From a checkpoint of a small mixture-of-experts model trained on Wikipedia: 81.9M parameters, 4416 steps.
Below are experts of layer 5 (counted from 0) of a mixture-of-experts language model. Rows are named router (the router's row for the expert), up (a neuron's input weights, with its number), down (a neuron's output weights, with its number) and show model dimensions 0-127. Each number is 200 + 40 x the weight over its row's rms, rounded and kept within 0 to 999.
Before each expert's rows: "raises" lists some tokens whose logits its average output raises strongly, later layers aside. This comes from a sample of Wikipedia text that the model never trained on.

# expert 0
raises: " to", " in", ",", " and", "ia", " on"
router,166,179,206,171,255,232,149,240,194,294,140,185,271,182,172,186,141,168,192,193,163,176,223,265,220,206,174,181,166,231,273,227,255,298,191,244,190,152,145,227,206,215,140,181,220,189,253,138,256,142,183,216,259,219,229,200,148,194,136,223,274,224,124,200,190,173,249,183,238,259,184,185,254,205,166,260,197,208,238,184,235,142,191,224,220,245,181,246,176,174,284,251,189,215,291,224,232,185,186,185,219,222,188,255,201,241,199,184,221,163,243,234,252,224,176,128,177,163,168,192,180,240,184,226,226,255,164,211
up0,142,243,160,201,193,183,215,143,201,164,224,235,202,174,164,152,151,197,177,248,172,194,212,136,199,187,225,147,195,199,196,208,231,234,236,227,201,257,254,304,170,238,163,234,245,231,124,243,214,258,245,227,128,185,146,154,223,223,190,163,212,165,240,220,253,265,126,168,215,174,90,187,117,134,213,197,193,155,149,185,157,139,250,242,224,193,218,211,251,158,167,193,224,216,182,242,171,228,185,147,144,245,187,163,177,256,215,224,222,144,125,252,235,183,235,143,247,209,118,142,167,209,270,217,196,216,249,216
down0,233,199,149,164,187,201,267,146,194,183,193,220,185,204,177,271,233,235,155,235,189,107,212,168,115,198,140,207,189,200,241,186,141,215,255,225,173,241,199,248,226,209,202,227,272,281,172,254,199,211,264,146,193,235,198,165,217,216,153,199,208,181,163,204,205,177,166,192,131,266,166,182,200,241,176,218,225,224,144,214,91,149,161,249,167,230,192,203,153,232,193,151,160,210,168,194,175,243,153,203,170,257,148,198,220,214,144,203,195,259,164,217,175,200,249,266,224,133,144,173,179,282,177,233,265,206,163,172
up1,155,208,242,253,164,153,232,183,155,147,252,211,191,201,180,168,181,234,250,168,251,180,116,235,193,150,204,228,190,188,233,180,160,139,220,129,165,206,202,225,204,216,213,181,319,235,250,206,203,165,160,206,212,133,191,210,121,143,212,202,244,166,213,174,199,205,238,173,193,179,144,208,138,186,269,231,198,205,182,223,208,193,185,200,169,254,159,203,234,164,224,132,163,195,198,254,219,220,229,204,205,183,232,225,213,159,192,247,176,145,170,138,216,256,226,205,111,185,195,214,208,202,200,204,191,187,172,213
down1,239,226,102,179,180,215,228,166,178,178,134,191,199,199,175,189,188,221,185,236,227,214,165,133,234,226,185,174,243,274,105,243,233,157,204,225,250,164,210,250,204,231,167,219,259,224,129,263,217,225,179,239,205,199,243,124,193,187,207,159,200,154,245,188,142,201,221,201,190,192,190,231,252,192,248,193,198,210,156,175,190,198,229,157,212,177,126,121,201,228,267,260,201,214,150,191,150,174,262,290,204,241,252,272,223,216,158,193,172,138,153,271,162,170,208,181,186,231,269,189,183,207,162,220,196,274,209,232
up2,233,156,264,129,246,160,227,160,204,216,222,180,203,218,212,184,172,240,229,239,264,260,231,236,92,252,235,186,200,242,185,148,155,248,141,236,254,238,295,250,217,213,182,207,289,215,232,141,228,232,150,146,150,192,162,146,222,168,168,170,194,227,258,89,200,176,226,147,133,177,244,199,215,204,202,191,181,150,205,179,118,189,246,167,229,173,164,184,164,197,182,155,155,214,178,180,179,186,293,147,250,118,232,244,178,240,219,230,266,204,206,233,165,228,308,213,151,189,193,171,162,230,200,156,196,156,138,134
down2,222,165,212,115,227,125,205,182,231,232,210,244,260,152,292,202,189,225,224,216,233,276,200,244,199,175,230,186,197,176,180,201,144,201,207,146,187,165,205,230,249,247,273,206,194,166,263,195,179,217,178,191,224,290,112,258,188,198,183,243,228,241,179,145,226,187,260,136,90,139,148,222,218,213,214,209,204,133,192,233,202,169,207,182,221,148,163,168,222,171,246,173,266,207,123,228,216,191,243,237,185,151,179,169,148,198,232,215,195,53,252,221,176,249,220,227,154,241,169,205,215,206,180,206,185,109,169,199
up3,205,149,200,205,211,192,207,159,250,118,229,213,166,177,167,147,226,201,172,135,235,192,232,167,180,237,247,187,226,249,246,178,142,264,214,212,213,202,220,179,239,256,160,282,218,154,151,194,237,213,291,162,184,144,212,126,196,257,229,233,214,193,201,209,202,183,262,183,205,200,224,191,144,177,205,179,211,136,214,233,151,191,157,128,169,254,160,216,203,224,203,224,220,207,158,308,219,203,232,197,203,164,203,227,149,266,126,244,196,153,238,213,239,301,248,222,225,204,266,225,169,174,214,202,220,182,216,219
down3,224,203,218,210,207,249,199,243,260,227,129,127,177,198,168,266,245,184,283,185,171,205,226,145,140,118,283,260,220,182,167,237,189,194,154,230,193,227,122,256,133,173,226,177,172,262,218,203,164,242,174,230,175,189,200,157,143,232,287,195,266,253,255,187,238,223,85,193,269,209,232,200,224,213,134,179,248,210,240,155,247,198,250,149,146,166,157,179,183,175,162,198,231,228,218,194,216,160,133,183,193,211,209,202,255,205,170,181,194,197,166,232,178,196,214,177,269,227,157,151,133,189,203,152,163,156,228,238
up4,232,221,270,158,177,153,135,182,160,219,148,189,177,166,224,238,156,190,232,120,240,218,224,175,192,149,221,181,201,170,212,225,179,222,175,165,172,279,230,182,160,253,170,196,198,179,149,164,127,171,245,222,234,122,216,215,286,158,252,209,274,142,193,191,188,220,175,236,236,202,254,154,133,255,215,243,168,166,213,193,121,217,178,204,210,159,171,213,227,241,184,167,182,258,140,233,166,167,150,196,179,121,255,195,164,205,226,170,174,183,215,211,137,294,224,165,264,268,243,191,146,287,186,219,207,263,188,185
down4,212,189,244,182,245,204,155,243,215,282,106,139,172,226,201,179,181,246,207,223,231,173,261,145,226,215,209,186,282,274,171,176,246,132,222,198,177,252,220,155,183,263,172,227,216,120,142,178,199,133,202,192,158,120,232,289,256,164,222,214,313,235,221,250,177,121,189,300,189,162,182,250,152,231,232,199,195,138,178,190,99,211,168,198,197,209,182,191,165,255,154,202,193,214,153,202,155,135,185,182,162,109,121,113,256,227,225,159,135,249,171,238,248,233,161,173,206,199,179,212,229,147,179,155,212,267,179,219
up5,209,155,230,153,223,187,267,153,234,253,227,253,155,176,174,229,196,247,189,153,230,211,142,215,197,144,224,242,179,193,255,227,187,185,210,235,165,158,173,204,164,263,226,202,294,241,272,173,117,185,159,174,236,243,174,157,116,159,168,193,209,157,224,167,240,197,206,235,252,179,258,195,260,217,272,126,75,179,192,276,230,213,223,116,139,178,200,201,200,267,169,244,215,187,210,208,227,140,108,229,171,184,189,220,192,137,267,137,169,231,216,222,160,227,132,130,169,151,102,247,115,205,150,253,162,154,133,197
down5,170,201,218,167,178,257,187,116,269,164,129,165,151,193,161,183,169,243,160,160,171,139,202,227,170,194,190,138,229,180,216,137,228,204,212,169,197,142,176,205,242,141,192,149,229,189,168,195,163,261,217,140,181,210,252,243,170,275,181,238,185,167,212,242,197,175,225,160,226,169,196,150,253,209,288,217,135,178,245,259,221,168,164,171,147,216,256,234,244,227,234,214,138,185,175,199,167,153,179,163,176,211,189,200,238,226,241,175,115,260,202,201,218,197,274,220,171,174,208,268,249,151,217,145,120,232,174,186
up6,182,244,178,142,189,161,224,254,185,223,217,144,214,176,149,230,149,184,235,142,183,174,266,200,208,176,175,252,256,178,261,207,238,216,180,234,180,258,198,203,212,191,151,171,143,286,265,99,219,173,181,191,126,198,132,228,238,256,200,184,183,253,225,226,252,207,162,142,139,209,150,282,136,166,175,215,268,159,198,208,227,177,221,146,166,133,223,225,193,203,174,166,204,218,223,193,137,282,210,264,263,175,171,204,242,217,144,199,174,201,201,98,181,176,147,162,190,144,204,265,218,247,235,212,209,235,258,131
down6,166,206,137,211,219,233,213,224,173,206,160,180,135,279,229,220,231,254,193,185,151,209,220,267,233,154,183,152,252,263,296,160,187,187,170,220,216,234,202,145,253,168,198,270,210,245,294,220,179,214,240,206,181,250,220,242,271,129,99,226,174,185,165,159,217,153,189,192,178,188,194,227,217,255,179,164,221,130,280,182,251,131,176,185,160,199,192,200,202,222,175,149,161,277,207,150,180,219,198,135,176,159,112,209,228,216,197,166,214,216,198,201,161,190,132,182,245,194,128,159,176,202,209,203,181,248,131,233
up7,122,157,187,189,192,160,193,207,219,196,182,172,219,219,192,246,267,187,252,192,142,201,208,195,160,172,216,154,193,249,205,203,161,256,226,197,152,195,174,256,294,212,168,219,271,132,230,151,170,181,263,217,227,200,174,256,221,189,196,214,171,247,230,185,235,220,191,227,213,170,208,196,188,141,237,152,173,174,217,201,222,236,135,181,261,236,230,169,260,150,233,173,262,239,228,194,116,133,232,199,106,156,153,111,165,144,138,244,128,145,197,217,143,210,229,112,256,189,241,200,231,206,175,226,207,139,240,194
down7,136,210,201,158,217,215,200,204,189,233,226,161,196,199,223,190,290,153,176,214,255,170,254,226,186,226,185,192,255,201,188,137,188,180,214,213,206,229,194,251,181,211,160,231,288,234,188,239,225,210,179,138,135,160,201,187,259,212,220,279,204,223,148,218,234,253,127,248,143,249,167,185,276,277,182,155,258,165,202,154,77,189,236,154,224,177,277,188,190,181,253,194,201,224,217,168,170,231,174,198,183,124,178,161,180,153,219,204,197,194,157,227,264,140,155,148,178,206,176,153,187,290,244,189,231,129,210,172
up8,155,202,182,137,233,236,170,198,121,204,301,196,143,159,160,221,192,198,206,229,194,153,181,156,186,205,264,170,153,202,179,240,240,270,97,178,204,117,262,200,155,246,213,173,200,150,150,225,214,233,290,172,185,242,167,156,148,167,319,171,209,150,202,171,170,132,198,136,213,223,173,166,164,117,242,225,211,239,158,138,133,213,202,260,270,225,206,185,192,195,195,176,222,193,181,323,210,218,231,268,242,233,244,184,170,225,161,191,197,267,277,196,142,206,192,193,175,233,186,249,230,234,229,243,234,233,198,189
down8,206,183,217,214,251,254,177,231,151,148,237,214,138,273,212,195,244,209,141,171,281,214,195,171,195,208,131,163,177,244,203,84,188,258,209,197,143,123,193,195,240,216,203,188,204,133,151,237,211,195,207,201,160,172,177,271,178,203,268,225,201,244,201,211,233,169,206,220,247,165,221,239,228,227,173,231,282,179,160,180,192,117,189,256,162,189,227,228,185,132,281,240,213,179,170,195,218,152,213,243,256,153,143,163,150,200,146,111,212,202,146,189,277,205,245,184,120,215,176,169,169,179,154,253,224,160,78,226
up9,154,187,252,178,201,140,130,173,105,242,237,220,192,196,162,188,271,232,189,238,162,215,208,176,258,186,228,98,205,145,207,206,179,208,266,138,179,213,203,252,159,163,155,196,226,158,157,201,178,250,173,249,166,185,151,252,213,244,188,173,160,227,303,140,218,272,274,214,151,215,227,261,174,207,147,198,176,226,184,222,185,179,152,160,251,223,239,230,217,201,169,165,148,197,198,164,248,170,241,168,109,183,275,210,123,169,197,210,241,194,187,202,188,206,143,224,106,210,134,228,256,126,205,179,278,135,193,191
down9,219,233,227,187,206,203,234,267,181,265,268,232,148,149,214,161,220,160,144,188,269,248,211,209,223,261,202,142,182,157,228,250,120,193,201,163,210,272,202,223,207,225,191,192,198,102,192,202,193,202,165,266,204,250,165,166,218,225,234,185,184,171,192,189,253,167,233,214,210,174,171,192,219,233,207,236,204,270,185,243,264,165,203,146,123,269,271,216,193,272,235,261,242,167,156,150,164,171,138,245,196,208,150,226,254,235,176,183,267,201,230,242,188,230,205,155,214,133,185,208,255,157,163,247,146,237,183,191
up10,285,219,206,184,190,241,152,231,217,103,218,230,173,145,111,220,155,218,185,151,148,199,160,224,224,117,275,175,226,166,263,196,198,261,151,238,193,226,192,265,217,267,255,121,216,168,192,202,199,186,186,185,221,214,202,188,221,296,287,158,139,230,186,216,212,74,274,209,173,152,209,184,183,202,235,182,270,196,151,167,134,163,282,257,198,221,189,171,169,243,152,187,178,152,185,233,228,185,243,279,199,212,233,175,230,210,164,207,270,166,192,159,254,263,253,181,148,246,188,171,249,217,192,222,255,180,154,215
down10,223,199,216,145,187,190,183,218,204,166,153,133,243,207,280,188,205,285,200,235,225,167,170,181,212,158,215,192,265,217,164,200,152,153,254,186,166,186,176,170,150,240,273,174,208,176,124,236,241,185,223,216,184,178,173,156,164,206,176,247,256,250,157,189,162,236,263,242,248,254,188,228,160,210,217,234,178,254,190,175,223,222,262,230,191,249,155,242,220,236,236,190,204,174,153,201,173,241,194,265,242,168,230,249,196,137,204,237,210,125,179,161,253,242,218,214,226,162,181,123,281,196,172,190,207,173,216,176
up11,262,146,196,235,265,180,176,180,171,284,168,213,208,180,197,182,157,207,238,261,228,210,183,163,136,193,222,220,218,117,252,163,203,160,231,233,81,232,239,164,152,236,237,153,211,176,171,147,169,186,168,196,260,255,165,219,212,178,210,191,239,157,150,172,186,199,249,183,173,144,330,157,214,168,216,205,114,156,267,116,146,224,252,178,208,267,180,152,227,260,238,214,210,241,200,216,184,229,161,230,160,239,252,242,149,255,210,247,192,183,238,216,139,274,190,183,146,164,200,263,174,180,216,166,187,216,91,165
down11,220,245,195,162,209,276,203,220,213,211,186,186,132,217,203,158,215,199,218,211,157,138,173,189,175,239,165,185,205,213,171,206,159,226,142,201,205,161,312,188,175,139,187,193,144,230,147,129,157,232,176,123,204,198,295,186,231,206,176,139,136,195,121,189,196,264,259,164,253,161,293,222,209,119,190,214,210,244,291,199,232,134,160,207,212,269,148,220,178,181,142,213,259,137,153,156,179,154,212,184,209,259,196,187,212,151,205,206,204,217,155,236,129,164,231,229,153,250,231,178,178,224,249,228,219,172,145,199
up12,291,181,202,182,144,189,171,172,213,183,233,225,203,192,236,218,218,234,201,164,181,218,189,229,187,116,147,197,178,202,220,224,222,188,105,115,176,231,274,225,166,196,254,169,130,110,141,244,241,210,143,166,206,185,167,163,201,191,227,176,200,185,225,175,263,197,252,219,151,97,147,198,141,145,261,157,214,149,202,180,104,176,171,205,196,210,223,146,237,247,184,209,228,225,177,214,169,149,183,199,124,188,254,159,205,315,140,223,127,146,264,231,234,220,265,152,173,231,192,212,164,203,258,197,206,237,190,176
down12,203,174,232,225,139,208,184,152,244,268,161,245,142,242,228,257,163,224,247,180,156,256,175,226,246,193,145,144,169,158,206,227,233,158,174,133,196,287,212,233,171,145,233,185,228,136,149,164,184,183,130,180,200,176,249,254,160,220,180,201,208,218,163,169,166,234,204,271,204,224,160,179,183,225,222,199,210,248,255,234,112,213,134,161,216,148,128,201,276,131,243,160,191,217,217,195,125,256,212,191,190,168,218,202,224,219,249,239,225,161,163,232,216,172,163,233,134,187,155,221,275,187,216,200,122,211,238,95
up13,227,197,214,178,177,220,152,218,292,276,184,231,155,227,199,191,132,240,175,177,186,181,169,147,229,223,170,243,196,178,269,154,199,220,187,190,222,102,219,241,128,232,187,118,168,177,208,166,179,204,237,249,138,206,232,162,138,170,131,150,201,218,279,203,260,190,255,254,237,151,212,156,252,191,182,273,227,228,255,237,220,156,242,235,243,170,225,227,242,191,207,155,165,191,249,299,163,209,201,223,189,186,184,224,193,249,220,178,240,192,253,248,191,193,264,195,233,277,214,243,153,130,208,224,231,248,187,133
down13,229,166,303,140,156,164,163,142,158,199,196,232,230,259,241,186,167,165,201,155,177,252,234,157,298,235,227,191,213,195,210,147,159,179,141,201,218,182,224,83,137,280,257,199,198,233,152,275,210,212,265,209,227,192,171,126,156,228,207,202,229,130,192,219,173,201,160,228,139,263,195,200,191,230,237,180,232,210,180,196,221,226,240,216,226,184,223,237,230,203,246,120,189,111,223,238,187,149,316,277,224,191,220,216,283,190,207,234,255,218,262,213,216,167,184,217,222,217,206,219,218,210,171,207,190,261,139,113
up14,224,165,253,319,192,163,161,221,201,164,168,217,179,187,215,235,147,207,209,165,250,193,226,173,178,109,188,244,201,257,241,164,183,205,211,258,174,195,269,236,219,256,230,282,174,186,167,173,189,190,170,234,276,203,212,173,104,198,245,186,135,170,220,212,150,214,255,203,216,171,251,257,279,226,194,240,189,229,180,152,191,220,250,168,174,223,204,261,190,244,246,184,211,151,226,219,154,229,213,248,170,190,257,241,268,202,115,234,268,175,237,189,225,267,164,263,123,192,177,211,281,206,240,198,226,233,215,152
down14,237,172,229,216,186,182,218,237,250,243,189,164,140,160,241,190,207,134,238,155,179,148,202,155,280,84,170,251,234,295,221,227,215,197,183,198,150,239,230,191,232,211,219,240,159,135,162,223,194,267,170,215,164,175,215,219,163,220,179,243,184,186,187,235,175,262,165,243,192,228,189,255,148,209,114,166,255,210,253,167,247,228,139,243,172,230,242,199,189,174,280,267,218,196,191,218,191,170,177,179,211,204,183,192,207,162,266,189,263,183,237,170,211,191,236,141,151,202,249,244,229,260,161,209,301,193,223,276
up15,172,142,202,235,206,227,126,165,255,202,176,171,217,212,232,203,163,213,314,241,221,130,167,90,199,275,223,202,177,137,197,200,168,320,188,271,211,175,198,202,203,290,175,225,145,204,231,144,225,193,148,100,264,247,212,191,229,229,202,208,135,243,197,200,139,197,238,169,200,222,180,219,172,166,214,144,222,126,196,243,235,144,208,154,215,244,165,246,163,147,145,208,211,236,146,227,209,259,214,189,192,207,222,156,162,179,147,223,246,159,184,228,241,250,237,228,139,214,123,155,168,191,147,241,209,148,165,243
down15,162,182,206,158,211,196,114,144,224,217,180,208,269,228,238,173,246,173,247,163,187,200,225,202,231,188,160,207,204,237,183,141,225,157,228,159,210,192,244,158,154,216,167,243,185,178,192,172,197,263,216,203,206,193,144,176,158,217,212,201,194,208,115,202,178,205,257,258,289,244,233,190,159,212,220,194,208,232,143,211,225,192,163,201,222,200,194,143,225,177,196,193,169,188,147,155,171,154,139,176,203,229,198,215,251,208,194,291,223,248,204,185,232,161,316,263,212,190,287,265,187,179,175,183,232,247,281,198
up16,205,219,129,238,253,186,216,183,171,239,231,173,197,117,155,175,155,238,170,212,179,166,237,183,177,184,190,232,205,211,267,224,183,203,194,243,244,165,213,293,258,153,161,239,212,256,184,310,209,226,230,232,212,175,151,182,180,221,212,218,205,148,248,166,263,158,240,178,255,189,251,224,266,217,236,249,176,269,180,267,192,230,196,224,230,230,151,191,228,233,136,167,181,202,169,257,263,172,179,101,201,260,245,98,208,173,183,201,216,207,211,165,206,273,177,189,165,199,143,210,161,186,192,218,235,232,156,260
down16,214,223,129,264,180,225,246,99,132,222,238,209,231,171,141,192,237,223,186,222,181,142,168,96,265,196,261,220,212,245,203,109,279,153,242,254,240,168,211,272,179,243,181,213,154,225,155,194,167,183,212,226,129,131,180,261,173,195,195,225,274,263,247,230,208,94,196,243,201,170,220,234,199,203,146,296,233,165,151,194,171,151,260,238,282,182,187,175,211,238,204,255,132,199,172,198,173,151,178,166,212,225,205,136,269,219,135,189,165,211,222,167,231,169,165,249,277,157,194,163,203,169,181,151,186,242,183,196
up17,105,150,207,130,205,118,221,157,147,203,280,204,125,130,248,215,103,183,172,251,260,215,205,154,176,154,228,193,262,197,216,169,209,179,190,231,174,158,229,212,189,124,162,227,240,186,209,201,195,198,224,166,177,207,157,197,203,230,245,224,135,248,251,209,200,193,230,172,142,222,199,213,121,212,172,203,198,138,196,211,210,262,171,127,154,188,217,162,198,224,178,166,177,232,164,165,170,219,212,243,151,110,238,190,205,268,153,268,213,106,180,188,240,218,184,245,137,124,185,256,294,200,216,168,211,187,145,186
down17,214,223,182,205,192,268,224,234,192,228,183,185,195,161,212,193,195,202,147,268,144,231,136,232,213,184,187,240,252,186,218,208,145,172,124,212,196,177,208,259,234,122,215,194,251,226,238,198,181,274,238,200,180,187,175,270,238,222,245,275,169,165,228,192,224,221,205,179,202,258,254,187,255,228,194,220,201,139,211,134,178,204,193,214,123,92,181,197,186,174,201,226,245,247,213,200,255,247,218,182,210,191,134,237,229,213,211,158,283,154,166,216,205,188,210,224,133,232,121,180,239,184,200,214,233,166,199,232
up18,237,197,215,214,167,225,279,213,210,209,240,299,175,157,247,214,219,151,210,260,189,205,221,250,167,136,250,205,232,152,204,206,175,213,185,227,219,197,167,221,178,236,221,201,218,233,278,208,199,259,204,209,231,235,210,189,241,238,254,289,188,221,147,206,186,225,204,158,185,179,166,196,198,150,93,140,242,307,196,189,151,200,171,160,224,118,208,176,187,247,196,199,224,266,222,197,200,215,176,222,181,193,196,198,229,194,175,194,212,188,190,166,230,213,212,297,218,164,141,181,172,121,224,233,171,148,193,213
down18,232,211,178,203,181,208,220,173,185,202,247,151,264,187,234,253,192,183,244,123,199,251,203,174,173,136,206,241,211,159,212,209,136,250,182,233,171,145,201,215,184,194,171,209,212,205,272,239,174,230,221,232,198,158,203,242,173,179,192,153,224,201,187,161,151,204,155,195,229,277,224,241,157,233,203,194,253,209,249,139,142,182,241,198,160,77,246,242,182,223,173,250,239,259,171,147,278,279,218,225,180,228,159,191,237,209,222,229,219,215,180,230,162,210,207,204,181,180,235,258,232,191,200,192,226,133,200,202
up19,260,159,213,127,225,172,228,188,175,125,222,200,201,155,164,175,201,282,255,182,236,235,223,171,157,220,250,267,180,244,197,268,208,203,151,237,204,214,150,218,195,232,188,249,235,184,165,234,208,268,212,254,194,189,163,244,215,261,244,198,173,111,154,179,225,128,180,125,129,247,232,185,177,224,146,252,198,255,150,244,239,222,202,140,149,137,227,208,166,221,205,197,176,312,188,197,66,238,203,218,206,202,212,189,162,134,164,241,208,241,229,238,169,182,195,197,212,211,219,231,237,223,240,256,180,209,190,207
down19,189,120,210,201,256,199,204,215,143,203,172,221,218,222,192,153,262,202,243,207,247,166,121,203,209,194,233,250,228,155,225,176,213,237,219,137,217,223,214,153,172,200,239,258,184,203,158,155,173,173,278,167,211,213,204,247,188,213,257,169,181,149,223,206,212,134,209,256,197,182,196,245,188,191,218,216,248,248,190,202,202,230,196,229,194,209,174,214,215,189,224,159,109,221,176,212,245,249,168,176,246,226,143,275,250,154,208,194,256,129,168,172,165,201,128,259,176,233,174,209,226,224,195,178,222,278,192,184
up20,158,180,205,255,114,213,223,159,166,231,227,180,175,174,162,150,129,243,240,126,209,234,209,197,187,218,207,139,170,185,186,219,251,226,203,207,216,180,213,185,134,265,276,247,158,223,204,193,127,239,188,244,206,171,223,183,184,190,209,210,178,243,213,176,203,153,197,217,195,257,222,146,176,177,196,233,205,233,131,209,181,252,196,182,180,244,146,228,190,217,173,206,238,199,173,265,210,141,239,267,265,164,194,250,116,221,183,202,182,143,248,138,200,214,296,207,268,248,183,224,173,200,217,242,203,166,235,222
down20,230,259,162,136,179,186,230,241,196,167,208,220,250,167,198,247,240,203,258,199,218,131,198,221,178,198,227,202,155,214,220,243,162,238,127,180,217,121,173,247,224,183,231,171,201,249,161,235,187,126,163,120,227,224,210,190,273,215,208,223,160,233,241,151,195,243,184,210,220,197,271,209,207,213,231,182,212,179,167,108,234,225,221,236,165,126,145,133,215,152,211,174,226,159,139,258,229,221,179,246,202,190,213,239,193,176,267,169,198,235,181,167,163,229,196,195,187,158,301,220,253,210,212,166,195,107,235,224
up21,198,245,191,209,272,200,189,170,221,203,187,212,179,221,189,195,155,164,247,188,203,275,231,223,236,262,164,167,174,231,248,216,171,291,169,213,186,213,169,281,180,219,131,156,157,173,257,205,209,193,133,186,222,160,174,223,141,249,217,229,192,155,186,207,201,246,233,168,248,211,133,187,243,228,187,156,155,203,237,252,181,151,267,190,159,221,191,183,235,178,232,219,229,252,178,138,223,175,211,181,198,238,211,187,211,241,241,189,199,142,241,193,255,279,252,166,177,212,131,232,182,211,210,242,192,237,91,243
down21,188,166,186,299,234,186,163,204,186,206,210,157,303,235,127,194,183,135,192,146,266,252,169,223,175,226,230,261,130,142,219,169,195,191,133,166,221,173,237,244,238,224,189,208,253,233,216,172,260,149,223,144,220,198,129,166,203,242,306,174,223,153,261,131,187,251,184,233,244,202,130,184,203,234,215,232,188,180,225,163,236,251,171,206,223,221,188,196,230,217,154,285,190,182,213,209,205,209,140,179,196,207,194,135,164,232,255,248,286,225,174,181,240,210,213,229,298,107,220,201,223,96,208,211,220,170,200,169
up22,176,216,263,165,278,110,244,223,158,234,217,195,117,138,171,243,213,198,258,215,243,192,186,298,111,171,237,257,186,172,237,173,137,229,152,184,266,192,201,217,151,185,237,151,282,194,200,227,167,182,170,251,213,184,172,244,168,176,222,196,174,211,235,176,152,163,196,164,194,203,242,190,258,139,193,178,219,212,158,188,141,190,231,223,132,208,203,196,199,121,149,120,253,180,235,237,200,197,295,239,156,178,179,207,127,181,218,208,274,172,200,166,157,279,145,208,275,149,171,245,164,220,231,172,181,244,181,220
down22,209,247,182,219,170,210,202,241,160,202,181,208,270,182,149,188,214,211,215,240,216,243,141,208,169,249,231,253,136,92,193,190,203,202,136,139,180,115,179,185,220,89,229,155,213,255,194,232,242,164,239,204,193,182,174,253,200,192,149,198,212,209,274,141,237,179,224,199,224,239,232,192,210,206,196,228,195,186,178,138,175,244,238,196,220,196,187,200,204,221,170,205,217,259,141,247,218,196,314,277,133,229,167,186,173,84,235,120,213,172,213,151,252,184,125,218,215,207,199,233,235,233,208,225,183,214,226,228
up23,146,168,193,183,204,165,208,181,158,263,166,270,193,156,220,213,235,214,308,205,226,193,214,212,164,186,177,193,243,171,222,185,209,183,182,283,266,270,169,291,236,188,243,243,204,255,198,241,143,190,218,224,214,240,171,200,207,178,190,160,160,168,169,172,158,192,102,113,257,198,220,183,240,134,237,145,215,227,264,234,199,201,152,180,186,128,193,195,207,248,145,234,221,213,243,228,232,215,97,202,183,238,214,169,172,216,165,250,132,249,260,139,145,216,272,208,184,260,162,253,178,233,138,213,179,211,237,280
down23,160,145,193,171,254,135,236,235,113,195,165,194,221,271,126,215,242,198,199,194,199,167,201,245,130,218,224,189,248,167,200,200,184,142,131,270,212,211,230,241,209,205,183,182,233,213,210,159,214,247,239,207,150,233,165,209,245,248,255,208,169,152,221,196,242,168,133,163,208,218,193,200,182,185,181,206,130,273,220,181,174,124,223,213,181,191,291,200,183,285,192,145,253,217,278,142,187,200,209,174,177,222,260,193,163,166,241,243,195,299,145,203,157,252,195,181,238,194,136,103,186,189,184,189,202,219,172,203
up24,132,208,183,191,161,243,152,242,214,161,204,213,190,168,210,283,202,190,173,142,234,171,272,222,130,250,190,273,243,239,282,235,184,275,169,167,201,137,235,255,211,165,157,187,260,186,256,262,291,197,174,155,283,234,179,192,198,205,187,240,121,303,201,243,174,190,205,134,137,192,168,194,183,197,180,145,173,176,91,221,163,189,167,130,158,207,208,222,218,186,244,253,198,228,181,274,189,186,224,113,176,173,214,207,256,166,151,256,198,198,245,266,203,237,164,225,145,198,159,180,245,266,232,199,117,255,104,248
down24,200,258,172,231,160,238,190,207,229,185,226,194,163,218,209,174,177,266,187,217,170,256,158,220,243,142,135,198,193,212,217,171,239,194,235,171,172,245,170,220,208,162,161,217,244,157,184,198,138,182,216,143,201,182,161,179,202,238,210,197,157,207,306,163,252,195,159,240,199,197,184,192,133,239,164,137,162,160,210,149,241,179,191,160,211,130,171,285,198,161,248,249,190,258,193,304,173,179,161,228,213,239,160,256,230,209,174,216,200,207,241,249,193,143,138,211,265,129,159,141,189,122,112,156,237,197,159,152
up25,254,160,185,220,180,175,200,247,173,183,188,296,172,154,226,200,226,225,222,167,206,212,198,264,142,139,246,164,208,216,215,193,213,160,213,256,211,124,183,242,202,187,224,194,243,250,184,160,176,219,176,276,232,187,206,266,245,218,208,206,238,181,170,166,187,209,215,242,249,157,253,187,183,241,216,160,149,153,193,264,141,157,190,184,234,185,206,231,276,256,160,177,216,198,196,125,225,226,215,266,165,168,168,126,118,203,150,248,265,135,128,194,112,223,194,209,199,162,192,221,166,206,280,205,264,168,202,225
down25,226,145,218,236,244,241,171,181,185,236,163,156,182,201,220,195,190,175,154,200,197,195,144,172,244,205,270,191,241,162,187,195,202,221,288,209,165,191,202,180,200,147,224,169,255,191,194,192,166,149,218,185,150,201,258,212,240,235,214,250,297,137,172,199,226,162,230,150,177,169,222,245,171,227,200,270,168,161,213,260,134,235,164,182,185,202,211,192,258,268,205,211,272,163,172,158,256,206,240,195,187,195,202,117,256,155,155,222,196,135,205,214,183,233,235,154,199,165,229,175,206,216,268,164,156,216,172,231
up26,163,195,238,165,245,229,221,130,220,189,149,185,158,105,205,171,179,204,196,224,276,190,191,191,260,160,172,183,163,140,214,199,206,227,233,178,246,233,167,205,199,254,205,163,177,259,252,253,241,172,211,221,166,119,163,203,234,255,216,251,202,189,256,136,193,187,202,149,210,136,212,180,258,186,242,213,247,185,226,157,183,214,213,171,194,214,186,232,224,248,160,140,216,201,252,206,191,163,164,186,214,191,200,117,254,189,228,204,176,206,175,174,168,252,185,237,236,191,161,157,232,231,248,208,260,235,182,183
down26,258,203,216,122,224,189,216,232,211,209,114,234,269,145,189,243,159,152,225,237,207,234,153,162,202,190,228,195,235,255,254,197,141,225,151,256,258,184,180,197,188,122,228,224,130,224,196,157,250,121,177,211,198,179,188,212,212,162,151,188,198,276,197,173,163,197,210,144,225,143,188,194,174,211,230,234,150,181,221,227,237,196,208,206,112,201,274,239,166,218,200,224,188,223,176,105,189,132,188,219,213,262,187,165,214,213,230,253,157,220,130,147,262,148,190,185,275,202,229,195,206,173,234,162,245,205,177,272